From a checkpoint of a small mixture-of-experts model trained on Wikipedia.
Experts: 2 picks a token, a shared expert of 128 neurons.
Below are experts of layer 8 (counted from 0) of a mixture-of-experts language model. Rows are named router (the router's row for the expert), gate (a neuron's input weights, with its number), up (a neuron's input weights, with its number) and show model dimensions 0-191. Each number is 50 + 10 x the weight over its row's rms, rounded and kept within 0 to 99.
Before each expert's rows: a language model's description of what the expert responds to. This comes from a sample of Wikipedia text that the model never trained on.

# expert 3
It responds to: Space tokens opening table cells or figures just before a number, as in goal totals, census counts and scores like | 39, +6, −3.
router:71 68 35 45 63 66 69 20 57 60 54 40 55 63 59 49 44 50 64 46 37 57 59 37 45 60 54 67 63 67 53 62 61 55 33 37 43 48 40 64 38 45 55 63 51 45 58 62 46 34 51 64 55 53 46 67 52 34 58 42 53 55 57 53 50 33 35 53 28 42 51 56 66 44 53 58 50 45 49 39 42 43 59 44 54 42 49 67 50 54 63 49 42 36 72 56 43 43 43 42 69 43 64 60 53 52 29 42 32 47 50 47 38 33 38 48 41 56 59 62 38 40 65 45 35 60 57 53 58 71 53 38 44 36 58 40 48 47 52 51 46 51 53 46 37 55 60 42 58 39 49 59 43 41 62 55 65 50 63 53 52 49 57 46 46 59 44 60 47 39 69 57 46 50 57 43 58 54 56 67 45 43 65 55 58 61 53 51 56 45 44 56
gate0:63 45 46 57 49 46 51 51 46 54 60 57 44 43 51 40 61 58 37 80 45 57 45 43 58 60 57 59 55 55 49 47 50 46 33 56 25 56 51 50 50 42 56 37 32 43 44 40 56 51 69 48 47 65 53 59 59 44 50 39 40 61 44 59 36 39 53 60 45 47 43 48 55 45 76 59 38 34 37 46 58 46 45 35 33 50 61 59 43 49 36 49 41 59 51 41 55 45 44 47 40 30 38 43 51 51 46 63 46 38 64 39 75 50 51 37 66 64 46 38 53 59 59 58 53 39 33 38 57 62 55 50 49 51 65 52 48 42 68 28 46 61 58 66 54 39 59 54 45 59 27 61 53 54 52 64 60 58 46 59 50 63 23 32 39 63 44 50 46 63 51 56 37 55 47 61 51 44 62 45 40 54 54 45 32 41 70 44 39 46 40 52
up0:56 51 42 62 49 51 55 57 41 48 66 47 44 52 64 37 63 48 39 66 42 56 50 45 43 47 64 53 51 48 42 42 49 42 54 56 49 57 48 41 53 47 61 35 49 62 27 39 58 53 40 41 36 68 36 42 45 56 55 44 31 57 43 47 57 53 48 48 49 64 54 70 42 55 47 41 26 39 40 43 61 57 45 39 26 56 47 49 41 38 33 49 61 54 52 34 51 58 38 54 47 51 31 46 51 34 55 61 59 42 52 57 72 44 61 35 55 65 45 35 49 37 53 53 51 34 45 35 56 55 47 41 40 43 51 55 60 51 49 19 42 62 68 64 52 36 56 53 49 60 49 43 48 82 58 51 47 50 38 51 59 38 44 35 34 50 36 51 37 62 47 54 40 42 40 72 34 49 55 56 53 65 56 51 38 40 63 47 38 45 46 34
gate1:32 53 55 48 64 48 53 35 43 42 31 65 48 71 52 48 36 51 47 34 32 44 36 58 37 41 34 38 44 48 53 61 64 67 56 46 67 39 54 45 54 59 65 46 53 60 71 39 49 51 36 51 72 54 49 50 44 49 39 69 58 54 49 60 41 61 49 36 52 57 42 46 43 44 53 53 45 57 52 53 49 72 44 59 47 40 42 49 65 46 63 44 59 64 58 51 50 73 48 62 54 55 49 44 50 53 46 45 51 45 43 48 30 53 37 41 58 47 44 69 55 60 34 47 45 48 57 65 51 29 62 34 65 57 43 34 35 53 39 34 40 61 64 57 44 45 48 62 54 43 42 31 38 56 53 31 50 50 46 44 38 55 58 48 32 56 66 53 39 30 52 44 43 54 39 45 61 54 35 56 36 44 38 56 60 64 55 32 54 58 56 47
up1:68 58 37 49 49 57 60 61 57 50 68 26 54 40 41 47 59 56 46 60 60 56 61 55 57 55 70 60 56 55 50 50 31 46 38 50 30 60 54 60 53 45 41 67 36 40 33 58 41 47 55 51 41 42 50 55 48 58 67 46 26 51 48 46 40 42 44 64 57 44 62 63 55 56 43 40 49 38 44 39 59 33 50 37 38 53 62 52 44 59 36 47 45 39 48 53 48 22 46 43 54 52 51 54 53 46 50 54 47 53 51 48 66 38 51 52 42 43 54 40 39 49 83 47 56 40 36 46 53 58 41 56 31 59 56 61 67 48 60 67 73 39 46 56 45 50 53 32 52 52 55 48 60 51 50 67 52 46 47 59 63 52 46 61 65 50 33 50 50 73 45 60 47 42 58 53 34 52 68 45 65 47 58 40 49 35 56 77 48 34 49 49
gate2:52 48 40 49 35 61 48 50 60 55 55 67 55 30 55 67 47 53 49 78 41 42 41 44 53 44 50 51 54 51 61 47 51 43 67 60 32 38 34 48 50 49 45 45 44 40 33 58 54 38 48 53 43 34 43 56 49 35 53 32 51 57 57 43 42 57 48 42 49 44 49 34 48 38 57 45 62 46 50 55 63 17 61 47 40 40 48 52 38 47 43 61 49 38 70 56 61 43 37 34 46 60 45 56 48 29 45 58 41 48 63 45 61 36 54 63 55 56 53 39 52 55 43 42 47 43 44 56 53 55 45 42 52 52 50 52 56 46 67 29 61 54 49 17 44 61 46 57 73 52 38 32 39 63 63 72 50 52 51 43 60 48 66 53 62 51 62 50 45 61 54 32 56 36 38 57 36 52 66 50 37 61 35 57 62 55 37 49 54 46 53 47
up2:44 41 62 51 63 52 46 47 34 43 52 31 45 54 55 25 71 42 46 54 53 57 66 49 46 54 57 54 50 54 52 47 47 50 44 64 62 65 84 49 45 59 58 42 60 62 66 50 55 65 43 45 63 56 51 55 64 60 64 57 33 53 38 48 40 37 47 42 48 37 60 66 41 62 44 68 43 49 46 41 46 70 42 44 34 74 58 50 73 56 58 44 51 60 41 33 52 59 40 53 63 51 51 37 56 70 50 45 66 47 52 52 50 59 40 48 52 40 45 58 48 47 71 59 50 49 30 58 53 52 61 53 48 40 65 63 42 50 37 64 50 53 44 77 51 50 56 45 45 66 50 57 58 43 32 39 57 48 37 59 45 59 26 45 44 52 40 61 54 58 50 57 29 58 50 37 60 46 44 41 59 42 51 42 40 43 51 57 50 44 50 51
gate3:58 50 45 47 41 35 54 34 49 49 51 46 59 53 61 33 41 59 55 57 39 49 56 44 47 51 47 61 50 57 33 40 52 57 65 48 45 46 51 58 53 46 51 31 71 53 74 52 45 55 52 51 62 58 53 54 37 38 64 28 33 56 36 37 57 61 45 57 38 74 46 54 45 52 51 40 32 40 55 37 53 66 37 41 24 45 49 65 63 48 52 44 53 55 50 43 37 55 54 53 50 68 58 38 39 61 47 42 42 36 33 52 30 50 44 39 48 39 42 55 34 49 58 60 49 69 41 59 52 55 56 50 51 43 47 52 49 53 43 45 70 47 46 43 60 47 57 38 35 45 46 52 47 59 56 49 49 53 60 40 54 40 38 34 27 49 42 50 50 50 51 67 34 47 50 62 58 39 32 64 39 58 46 60 61 48 62 35 35 14 55 54
up3:51 49 60 60 55 46 43 47 42 46 44 46 47 39 48 56 70 59 33 49 42 52 47 38 37 44 50 45 50 55 43 57 48 46 40 52 49 54 61 54 56 39 51 54 43 55 61 43 52 49 43 48 46 53 50 59 66 45 36 52 51 53 62 48 40 40 52 42 52 47 77 55 53 37 85 53 50 54 58 50 57 43 67 55 48 42 59 30 46 44 58 51 44 56 52 45 60 50 43 65 41 39 43 46 59 58 54 60 53 62 62 41 16 53 45 50 65 51 53 55 63 61 73 55 47 42 55 46 39 29 54 27 84 53 59 46 44 38 42 44 30 51 65 52 55 43 49 61 64 71 52 39 46 34 47 44 40 51 55 36 45 65 49 54 79 52 69 51 47 50 47 49 45 66 46 47 51 44 46 27 44 51 46 51 53 52 65 37 57 59 28 52
gate4:36 46 29 43 52 47 49 53 57 49 65 62 49 52 63 47 64 19 57 56 46 51 58 37 45 43 64 53 47 54 52 55 54 50 64 57 54 43 36 52 51 57 60 50 61 45 49 28 49 44 64 47 36 51 41 63 58 53 33 52 54 52 49 58 57 43 43 45 56 60 31 67 55 52 46 56 48 66 57 49 63 49 41 57 45 55 63 72 47 40 50 43 59 55 39 43 58 35 28 54 59 46 41 36 54 59 55 41 44 39 62 71 52 29 48 47 30 45 48 27 38 45 65 48 42 68 74 44 34 46 42 53 55 39 54 44 66 43 34 36 40 48 54 48 45 53 55 50 39 49 63 70 47 53 34 23 64 54 57 55 48 44 36 36 49 57 43 52 60 52 46 53 36 59 37 53 50 53 65 60 53 52 70 56 56 39 49 38 37 56 43 57
up4:57 60 55 54 56 57 52 50 43 57 47 38 56 47 41 61 43 67 42 50 57 42 45 70 46 56 36 50 54 42 65 52 38 57 49 56 34 47 44 51 37 55 43 53 40 47 47 63 50 54 48 62 58 58 53 41 50 62 63 58 50 49 54 35 42 58 53 42 49 45 70 40 38 48 34 57 44 43 53 53 37 44 58 33 67 40 46 29 50 56 55 58 48 40 59 49 38 67 58 47 42 68 56 60 53 46 51 55 53 62 31 22 43 60 61 47 71 48 49 77 60 46 45 52 58 33 35 54 70 54 51 45 46 66 44 60 47 55 68 50 60 59 41 33 49 44 38 51 52 51 53 32 54 41 58 71 40 35 39 52 55 45 73 49 43 47 57 46 41 40 54 42 61 20 59 35 38 50 48 53 44 55 36 41 47 68 48 66 68 38 58 40
gate5:52 42 79 41 50 61 50 70 40 51 74 41 44 68 55 53 43 34 47 38 54 55 50 50 52 54 51 47 45 49 62 54 43 65 44 61 75 56 60 38 42 53 46 76 38 51 51 35 30 54 39 43 78 49 46 48 75 62 34 58 53 48 55 44 62 54 40 36 47 55 58 37 36 41 58 41 63 41 51 58 27 39 52 46 55 62 48 37 43 47 59 44 33 52 46 62 55 48 51 43 49 67 45 55 49 52 54 40 48 48 48 61 52 49 45 59 46 54 46 38 56 45 51 38 43 65 46 47 29 31 38 57 30 48 38 51 48 43 46 62 48 40 30 44 50 46 56 40 63 54 71 41 64 67 50 47 56 42 58 57 53 49 29 60 43 61 36 52 40 43 44 62 52 46 36 44 55 62 51 52 48 47 35 47 50 47 58 57 45 52 63 42
up5:51 72 24 58 58 51 45 43 58 48 37 56 49 30 37 40 55 56 50 66 52 39 47 52 45 38 56 40 38 47 44 45 61 38 69 45 26 59 22 58 58 60 48 43 60 50 50 62 71 52 58 55 38 47 51 51 32 45 59 48 46 49 39 57 45 56 67 57 64 44 40 72 55 59 31 48 43 49 41 49 70 60 42 59 46 37 52 54 55 49 36 61 64 52 38 46 49 47 63 55 44 44 53 58 45 50 56 61 56 56 44 50 61 58 64 37 53 47 41 51 59 61 49 53 61 35 63 48 61 67 51 54 64 58 55 53 59 63 43 35 53 65 62 48 56 51 40 52 47 50 53 57 46 45 44 48 40 50 37 41 45 52 62 52 60 34 69 39 73 56 43 32 67 34 53 50 37 35 45 63 44 65 69 56 50 42 34 46 45 58 34 48
gate6:44 47 46 70 51 56 48 65 56 50 45 41 52 58 66 54 48 45 41 48 51 50 47 43 54 47 69 44 50 59 50 47 57 54 03 57 37 43 54 34 61 39 48 48 47 53 33 47 59 62 34 59 54 67 44 47 56 54 53 43 30 54 42 55 75 49 42 61 52 51 44 33 44 32 56 45 40 31 51 55 43 39 68 43 40 37 68 25 45 47 45 53 39 64 63 39 54 56 56 58 49 44 37 50 57 40 47 50 48 54 37 54 80 43 43 62 46 63 48 53 53 38 53 57 47 41 49 38 61 53 44 42 31 48 53 53 49 47 67 48 47 60 67 53 48 38 60 68 70 56 54 33 52 59 64 48 47 47 44 33 59 57 50 49 63 54 46 53 56 43 46 44 54 42 51 58 55 46 39 49 53 56 61 57 39 38 68 58 38 46 50 35
up6:44 42 58 42 53 41 49 48 39 47 47 71 49 55 37 42 48 51 52 50 51 46 45 52 43 40 45 47 40 40 47 39 50 39 94 48 67 51 55 53 43 56 41 54 50 53 64 52 57 49 61 38 57 43 55 35 57 34 37 50 60 44 54 44 30 50 58 36 48 53 59 61 46 77 47 57 67 79 46 57 57 57 37 59 57 60 39 51 51 42 60 55 71 25 39 45 45 47 50 45 57 53 57 50 39 56 53 52 59 47 67 41 37 59 58 41 59 48 40 43 57 54 42 44 57 72 46 46 29 44 54 60 70 54 50 45 43 57 26 58 53 40 36 46 63 72 41 40 41 52 65 56 58 35 52 44 43 55 47 74 52 54 56 55 45 49 44 43 35 68 41 54 46 57 41 40 51 58 57 55 51 53 45 52 53 55 25 39 50 51 58 46
gate7:20 42 51 55 35 32 52 39 51 39 46 58 51 51 48 62 41 51 59 61 63 52 30 58 52 48 46 45 46 46 50 45 37 40 49 49 65 47 63 57 59 43 39 33 29 52 51 33 58 64 50 40 55 30 59 45 42 33 30 65 65 44 53 57 57 47 54 64 42 52 38 38 40 45 60 46 39 49 45 49 58 63 53 53 86 47 54 63 49 56 50 45 46 39 46 53 37 55 44 51 51 61 51 54 36 47 43 47 41 47 19 29 59 58 46 48 50 38 42 40 49 65 28 55 49 58 32 44 58 47 46 56 48 47 46 53 48 40 53 40 43 54 58 53 48 58 43 49 49 54 42 46 42 38 37 59 50 64 60 43 68 48 53 45 18 56 40 47 48 65 48 35 50 58 50 62 43 53 46 44 42 44 51 53 27 48 58 26 52 44 36 51
up7:34 38 56 48 32 49 51 36 50 52 39 54 53 46 57 62 52 53 50 60 49 60 48 44 45 55 48 64 57 53 38 42 33 43 47 49 55 40 71 66 59 34 50 22 40 44 53 42 50 56 55 53 51 41 53 57 41 23 46 61 49 52 59 44 51 58 43 65 38 44 38 46 47 45 73 62 34 56 53 48 63 43 57 41 66 47 67 50 50 52 57 43 46 48 62 51 44 42 49 43 59 72 39 36 51 51 38 47 38 46 35 39 54 43 39 42 57 39 56 41 38 70 43 61 45 57 29 56 42 52 60 51 56 51 47 62 40 31 50 42 54 68 61 54 45 58 50 44 46 58 27 50 43 37 42 49 40 44 63 37 67 46 61 45 47 66 41 55 62 63 57 43 22 52 45 68 52 59 58 38 48 40 41 50 36 58 49 33 57 25 36 55
gate8:72 51 59 61 50 60 48 50 49 45 52 39 45 44 48 58 41 37 37 49 63 52 58 47 52 54 45 47 60 49 32 43 58 46 49 52 47 34 61 62 69 38 37 50 37 47 40 40 68 53 24 49 41 61 42 66 44 34 52 43 47 34 55 52 53 52 50 61 51 57 57 62 58 48 52 40 42 61 64 50 49 63 38 55 23 58 63 48 51 49 64 35 44 45 54 71 74 51 45 38 50 53 47 56 49 43 43 41 46 31 47 72 31 49 71 58 46 27 50 54 51 38 68 51 53 33 48 45 42 56 49 46 71 44 61 60 54 34 57 54 52 51 51 50 54 63 49 51 45 58 60 48 48 68 24 44 52 45 54 50 44 43 63 58 68 49 53 48 50 54 41 46 41 51 40 53 67 29 42 34 38 36 62 57 50 50 40 54 51 73 47 60
up8:56 49 60 47 47 51 41 44 51 48 60 47 48 46 53 58 39 54 33 42 54 57 57 47 38 53 48 53 61 53 28 40 50 47 38 46 40 39 63 56 70 38 53 52 46 48 46 46 74 47 34 42 48 82 51 67 51 37 47 38 38 34 43 44 50 39 48 51 44 56 57 69 59 42 58 49 33 60 69 53 53 60 36 52 20 57 55 50 53 64 65 35 41 36 63 79 81 43 48 44 44 43 48 43 58 45 39 42 37 37 54 61 39 35 66 53 44 41 48 56 40 36 69 55 36 34 56 43 37 44 50 47 63 42 60 58 47 38 57 38 54 49 53 56 58 64 52 42 41 42 50 38 54 53 39 48 58 44 62 57 53 54 60 46 66 54 59 46 58 51 51 58 38 58 29 64 60 35 43 46 49 39 59 53 49 50 41 52 44 54 46 54
gate9:57 35 41 47 51 54 42 41 54 44 56 55 58 68 63 35 54 18 49 53 51 55 68 43 60 40 60 47 52 31 49 55 52 49 47 37 62 61 56 44 39 53 54 58 35 49 56 53 49 47 51 50 57 62 55 66 71 52 56 49 51 46 55 46 43 50 65 54 55 57 56 69 45 58 30 58 60 51 55 53 34 61 33 46 49 73 53 47 65 60 56 61 48 51 45 76 62 56 45 44 53 69 43 45 52 58 43 41 60 49 50 67 49 46 63 51 40 51 53 61 38 33 70 36 49 40 45 56 42 42 49 57 33 56 35 50 52 55 55 57 34 48 46 65 48 59 38 51 38 65 62 53 47 39 27 51 51 52 44 55 39 48 56 58 70 57 45 59 63 52 60 62 28 51 54 40 54 35 46 49 36 43 59 59 68 48 33 59 50 74 32 53
up9:45 45 48 46 64 58 48 51 45 47 64 55 47 60 67 59 60 06 47 52 50 54 60 55 59 42 59 46 48 38 59 53 53 49 52 46 62 55 59 39 44 56 54 54 30 54 49 40 51 48 43 54 45 66 52 64 71 51 50 45 46 42 53 42 45 52 52 62 58 58 54 66 41 49 34 49 53 62 54 57 41 52 20 54 38 72 39 43 56 56 59 53 36 53 45 82 63 48 54 38 50 59 41 48 49 53 45 40 61 38 45 59 47 39 68 43 44 48 53 64 44 33 65 41 54 40 53 62 43 37 47 40 34 56 29 46 63 48 49 50 34 50 43 57 53 67 31 52 43 65 63 63 48 42 34 59 56 53 50 53 48 41 51 57 65 54 38 54 51 37 59 50 47 53 54 52 51 39 40 40 39 43 47 35 63 52 27 61 46 70 51 48
gate10:50 42 62 41 38 43 45 51 64 53 71 74 50 54 59 45 46 55 54 55 61 50 32 37 62 51 33 45 53 59 44 44 50 43 37 59 38 37 29 56 55 64 40 51 44 44 53 61 58 53 46 43 56 33 51 57 58 37 51 50 52 47 45 41 73 55 53 42 44 49 51 30 60 32 56 47 46 36 53 47 72 42 60 53 61 39 49 45 40 50 24 51 50 46 70 55 61 34 33 33 37 56 51 47 40 24 45 55 34 52 34 41 53 44 57 57 64 50 44 40 31 50 63 44 29 66 46 50 55 61 56 37 50 44 56 39 39 43 62 58 51 55 48 40 55 60 61 41 49 57 48 40 56 34 60 47 48 60 59 34 68 50 38 64 68 55 49 36 47 51 48 46 42 55 50 62 49 61 57 59 63 48 55 56 62 49 37 41 46 30 56 52
up10:55 56 43 60 62 48 43 53 46 43 39 32 54 39 51 50 64 28 45 44 40 53 73 60 35 47 61 50 43 42 47 53 56 56 65 43 67 62 62 53 47 49 64 57 57 50 57 34 55 56 38 54 59 53 51 51 50 54 38 42 48 54 42 55 26 50 44 42 55 52 64 71 46 53 28 65 45 70 55 47 30 47 44 53 34 67 47 50 45 52 70 42 56 61 30 49 43 59 46 59 64 53 45 42 56 69 58 48 59 28 71 66 45 65 56 52 44 43 44 62 65 47 57 58 69 39 46 48 51 34 52 70 46 53 55 70 63 52 44 47 56 48 48 50 48 53 40 61 48 48 63 52 56 60 40 46 47 37 21 61 27 44 57 35 43 43 52 61 49 52 49 61 48 55 49 31 48 47 45 37 37 54 47 48 48 52 61 64 60 59 46 49
gate11:45 51 51 48 44 58 49 62 45 54 63 68 43 51 48 50 62 60 49 64 52 57 45 54 51 53 53 61 50 52 49 33 47 63 43 43 36 40 42 57 51 48 62 52 56 52 65 36 55 52 70 59 44 48 36 53 42 38 56 41 32 35 51 57 48 51 45 40 46 58 49 52 52 49 64 56 38 40 61 44 63 51 51 35 51 50 51 85 39 27 40 49 62 54 49 56 63 52 49 57 51 69 25 47 54 62 52 55 44 26 64 42 70 33 43 51 34 71 59 56 33 61 36 58 50 33 41 26 47 63 44 49 45 47 49 55 35 49 60 40 73 55 67 49 48 53 60 57 48 49 42 59 51 61 61 64 55 31 34 43 58 53 59 40 51 45 44 55 60 57 57 43 46 52 55 70 40 43 57 46 67 50 53 68 44 49 48 52 39 46 60 34
up11:51 50 61 56 46 46 47 66 32 51 53 63 52 36 52 53 57 49 41 48 64 57 46 53 40 49 55 55 47 51 45 25 38 54 43 45 41 51 45 56 62 44 61 47 66 63 42 49 71 47 46 50 46 52 40 50 53 35 44 34 36 45 53 44 57 58 42 36 46 68 40 46 50 61 53 52 48 43 60 46 61 43 54 46 59 48 52 55 36 29 34 56 60 50 50 46 57 60 47 50 56 63 24 43 46 45 50 53 46 41 63 58 73 37 55 45 23 66 60 43 46 61 37 59 47 47 39 27 51 66 48 50 46 38 44 68 42 51 35 47 63 54 70 34 56 58 59 53 59 50 36 65 64 59 58 51 38 35 44 33 56 46 69 44 45 47 50 47 60 59 49 37 51 45 49 69 54 44 47 42 71 50 52 47 52 38 31 52 29 48 62 22
gate12:43 64 58 53 72 68 52 49 51 52 60 43 59 55 58 45 42 31 40 53 35 44 59 34 52 53 60 52 47 50 56 55 59 55 62 57 71 46 64 38 43 48 55 47 48 36 48 23 44 51 65 45 55 53 53 54 76 54 43 55 52 38 59 62 53 38 50 50 49 46 51 55 46 43 58 28 35 47 63 59 36 48 45 45 34 63 65 33 57 62 47 54 51 47 53 53 30 69 37 40 48 37 50 40 45 51 57 42 63 47 46 62 42 53 50 48 68 54 62 63 59 47 50 52 55 48 53 54 48 40 45 51 61 34 45 55 42 48 57 33 45 46 36 56 56 21 41 39 26 55 72 63 38 60 51 55 63 62 42 61 44 43 45 51 56 57 28 51 58 55 49 59 23 61 43 47 50 56 47 56 28 50 52 39 48 47 55 53 48 70 38 56
up12:54 47 50 57 43 33 46 59 42 49 33 46 36 40 49 36 57 65 45 55 70 49 48 60 56 45 44 42 38 48 49 45 38 49 44 53 18 69 29 56 66 65 45 52 59 67 53 74 57 62 53 52 49 49 48 45 41 41 60 50 48 70 37 39 46 59 61 52 72 54 40 58 49 51 34 61 53 60 49 47 65 61 53 59 65 41 39 58 46 38 52 52 45 61 41 34 57 30 56 59 41 54 47 57 49 45 57 68 49 64 50 31 64 55 57 55 30 51 34 38 59 48 59 45 57 49 51 43 54 58 65 63 34 64 61 37 63 55 53 62 60 44 52 48 55 64 45 68 61 52 39 45 72 50 49 48 37 38 51 61 47 53 47 49 42 49 69 49 40 44 44 53 68 31 61 43 50 43 56 64 62 59 49 60 50 41 43 47 44 37 53 45
gate13:49 64 53 53 59 61 51 53 43 46 52 46 57 65 70 42 55 40 38 55 42 60 43 38 49 51 70 55 48 59 57 44 31 62 33 53 61 51 51 53 40 56 64 43 63 55 49 44 51 46 33 44 57 56 49 61 53 42 52 37 49 46 47 40 30 41 37 29 48 56 65 37 35 45 67 50 58 62 52 44 51 28 51 45 50 77 50 50 40 41 49 51 52 49 50 39 40 58 51 36 52 44 24 38 41 49 43 48 66 39 64 63 57 51 45 48 49 60 47 46 65 39 65 60 40 74 44 38 54 47 37 51 39 35 54 68 42 42 25 48 65 56 62 52 49 56 49 52 46 58 50 50 56 54 70 43 47 53 32 47 51 50 43 35 34 59 35 49 49 57 52 41 40 44 50 55 59 57 45 28 58 49 67 39 60 29 61 41 40 42 61 34
up13:39 51 45 46 52 56 60 33 60 55 57 59 65 66 65 50 68 44 38 57 41 58 51 26 50 62 64 59 55 61 51 46 40 59 47 42 56 39 52 75 38 51 59 47 50 48 50 58 54 34 42 51 38 59 48 66 49 41 51 37 48 40 54 42 49 52 40 58 42 40 71 48 52 43 65 52 57 51 45 39 57 22 51 35 44 79 46 66 40 45 40 42 40 40 50 65 48 40 47 32 57 43 33 37 46 63 36 48 47 30 64 60 51 40 56 42 54 54 48 35 57 39 69 53 47 64 45 47 49 55 28 43 35 38 59 60 54 42 54 41 56 53 55 49 39 71 57 57 62 43 41 58 43 51 59 59 63 48 45 46 45 46 46 42 41 69 35 57 46 51 60 45 46 52 54 53 52 49 57 32 58 32 70 49 52 37 58 44 53 42 69 41
gate14:51 57 52 48 71 66 53 52 56 51 67 43 66 61 56 60 51 49 51 41 42 48 47 49 66 52 50 44 51 55 51 64 64 43 59 60 68 23 57 48 54 68 44 58 50 45 64 38 53 38 51 45 51 37 56 40 57 60 59 65 54 49 44 39 49 46 39 30 50 39 54 41 46 57 28 47 61 41 58 58 43 57 60 51 44 60 47 56 48 62 52 43 40 40 67 61 55 34 35 51 59 47 56 46 51 35 44 44 52 54 33 63 48 47 77 53 42 42 38 37 46 52 52 37 44 49 34 52 50 43 48 70 45 49 53 43 45 41 54 44 44 56 42 65 43 70 43 38 54 43 62 25 45 50 40 47 55 56 35 66 63 46 42 74 63 48 61 50 35 50 53 68 47 66 42 33 45 53 59 55 45 39 76 37 49 37 55 48 52 76 46 47
up14:61 46 38 49 30 30 54 51 54 52 34 58 39 39 42 33 42 46 54 53 58 47 45 57 43 47 38 45 51 42 47 36 39 61 43 48 37 65 36 45 48 45 61 57 55 52 38 61 44 60 58 60 53 65 47 56 38 44 46 45 55 57 52 49 60 55 68 82 60 58 46 59 57 54 53 49 46 53 32 46 51 50 50 52 59 48 56 49 59 50 50 51 72 58 28 42 47 67 66 51 50 64 49 58 53 67 63 51 59 55 59 48 65 58 22 55 52 53 57 61 58 55 53 38 68 49 64 50 47 60 54 50 48 46 46 62 56 67 51 70 63 54 52 32 52 35 51 68 38 51 53 69 57 49 52 41 45 28 58 50 33 59 59 39 30 49 48 57 62 66 48 36 66 30 58 49 50 46 57 47 51 70 43 61 53 57 31 52 47 32 47 46
gate15:52 48 61 60 58 48 47 76 38 51 55 50 43 43 50 44 45 62 47 53 44 40 56 49 46 47 51 54 35 55 42 32 36 49 53 52 53 54 43 28 53 46 51 56 46 53 35 39 51 60 63 49 31 66 60 46 44 40 57 47 45 69 53 42 51 34 42 43 46 49 57 35 46 53 54 43 53 45 57 44 61 65 62 62 46 50 69 44 62 29 45 60 68 58 56 45 38 51 49 51 53 51 40 47 41 42 45 52 58 59 42 48 48 51 48 74 51 71 53 63 56 64 38 63 38 44 53 28 38 43 54 43 55 50 31 49 46 47 45 38 63 44 60 42 63 41 51 46 33 47 59 34 58 62 73 62 35 41 52 28 57 48 61 50 49 45 30 50 39 56 38 52 44 49 56 90 46 44 41 53 61 57 59 51 51 37 57 51 31 45 41 31
up15:35 57 32 51 44 36 36 32 49 38 34 44 39 39 46 41 38 40 52 60 65 44 35 75 60 38 49 46 37 36 41 35 39 37 44 56 41 46 56 49 71 54 45 31 64 53 49 53 56 53 39 34 56 39 61 42 47 53 55 44 53 46 31 55 43 59 57 52 58 62 41 64 41 46 47 50 41 57 55 69 59 45 40 56 46 55 30 54 41 55 48 53 50 62 37 39 51 46 48 59 34 38 46 67 33 40 58 63 58 53 49 55 52 64 54 33 41 50 36 55 57 44 62 40 58 51 57 66 52 57 67 59 48 64 52 49 36 65 48 45 57 42 55 44 55 51 40 64 39 68 44 49 61 42 36 36 45 59 57 61 53 62 30 58 34 52 57 43 56 58 39 57 50 51 40 40 40 49 62 45 43 59 35 63 49 38 25 33 40 49 47 51
gate16:28 49 58 56 48 34 48 51 53 55 53 62 48 48 32 50 46 65 37 55 55 54 60 45 55 46 49 43 51 53 49 44 51 37 62 64 45 41 46 44 38 57 23 37 39 52 44 47 66 55 54 58 59 57 42 36 52 35 46 44 49 43 46 38 68 46 59 56 48 35 26 39 51 59 55 51 57 51 33 40 66 52 46 51 63 55 60 45 43 46 66 53 47 42 57 33 75 31 47 67 55 46 52 50 50 32 46 51 41 50 50 45 68 43 54 62 47 68 43 35 44 39 48 38 55 38 35 36 23 49 53 66 60 54 60 42 65 61 64 31 47 42 43 41 60 59 44 53 54 48 49 64 51 63 62 50 40 56 51 43 61 64 62 54 61 35 51 48 41 67 43 54 57 31 33 49 50 49 48 64 63 59 61 57 26 42 38 50 48 62 47 55
up16:39 52 42 44 60 58 58 51 45 55 48 40 50 43 66 62 44 45 69 34 50 41 45 51 40 46 55 55 51 47 64 37 37 52 31 42 30 43 57 39 43 36 71 62 42 53 51 49 38 51 46 54 49 52 44 65 58 46 60 54 38 45 47 39 49 54 43 53 50 69 78 36 54 39 52 55 42 62 58 60 42 32 60 47 50 52 65 50 67 39 45 50 54 56 40 72 49 59 49 45 47 70 36 59 54 55 56 51 53 57 44 48 42 47 33 41 74 43 52 72 52 64 53 59 55 43 63 41 64 36 45 44 55 54 48 40 57 39 41 56 60 53 35 42 48 55 52 52 47 50 59 43 61 27 47 47 49 30 55 22 41 54 71 28 54 49 51 50 73 46 47 36 66 46 60 64 47 50 53 29 54 54 40 46 60 50 47 60 50 34 48 42
gate17:40 55 33 43 57 37 42 42 50 56 51 46 39 29 61 38 47 64 50 52 47 39 47 61 51 55 47 54 40 49 50 53 38 51 46 39 48 57 37 50 49 52 65 37 51 61 41 51 59 40 44 46 57 67 64 54 38 38 72 47 49 48 48 52 50 43 49 45 45 53 46 30 36 47 62 49 44 40 69 47 54 61 55 57 55 38 37 56 61 50 54 59 48 52 55 34 39 76 45 54 44 45 43 44 37 57 59 62 61 51 52 36 38 39 49 64 51 55 53 61 47 49 64 53 50 62 47 59 38 44 65 45 60 50 44 49 35 62 51 31 72 31 47 48 51 41 44 59 42 46 42 36 59 27 81 70 51 50 55 59 47 70 53 30 45 51 50 48 37 46 54 75 46 46 45 66 41 52 35 58 52 58 35 41 33 55 58 33 58 27 49 36
up17:60 52 61 61 57 56 47 57 44 44 40 56 59 69 47 51 44 27 48 59 63 47 43 44 58 39 44 37 47 35 51 47 60 46 49 53 59 50 57 35 52 56 35 60 48 47 49 48 46 65 57 45 56 42 49 36 64 64 27 58 56 43 54 53 46 52 63 50 67 59 59 65 67 56 32 45 47 56 39 59 41 52 46 48 53 66 52 40 43 40 51 47 61 55 41 60 59 40 50 53 45 42 50 60 54 40 46 49 51 63 44 64 56 64 56 46 45 49 39 41 56 50 40 33 63 36 59 37 58 42 41 64 29 61 44 58 69 45 51 72 23 58 43 54 52 48 46 47 53 51 65 61 46 72 25 32 47 50 40 47 38 30 43 68 52 39 62 44 61 52 36 35 59 52 53 36 57 34 60 49 38 55 71 54 63 44 43 58 40 71 52 60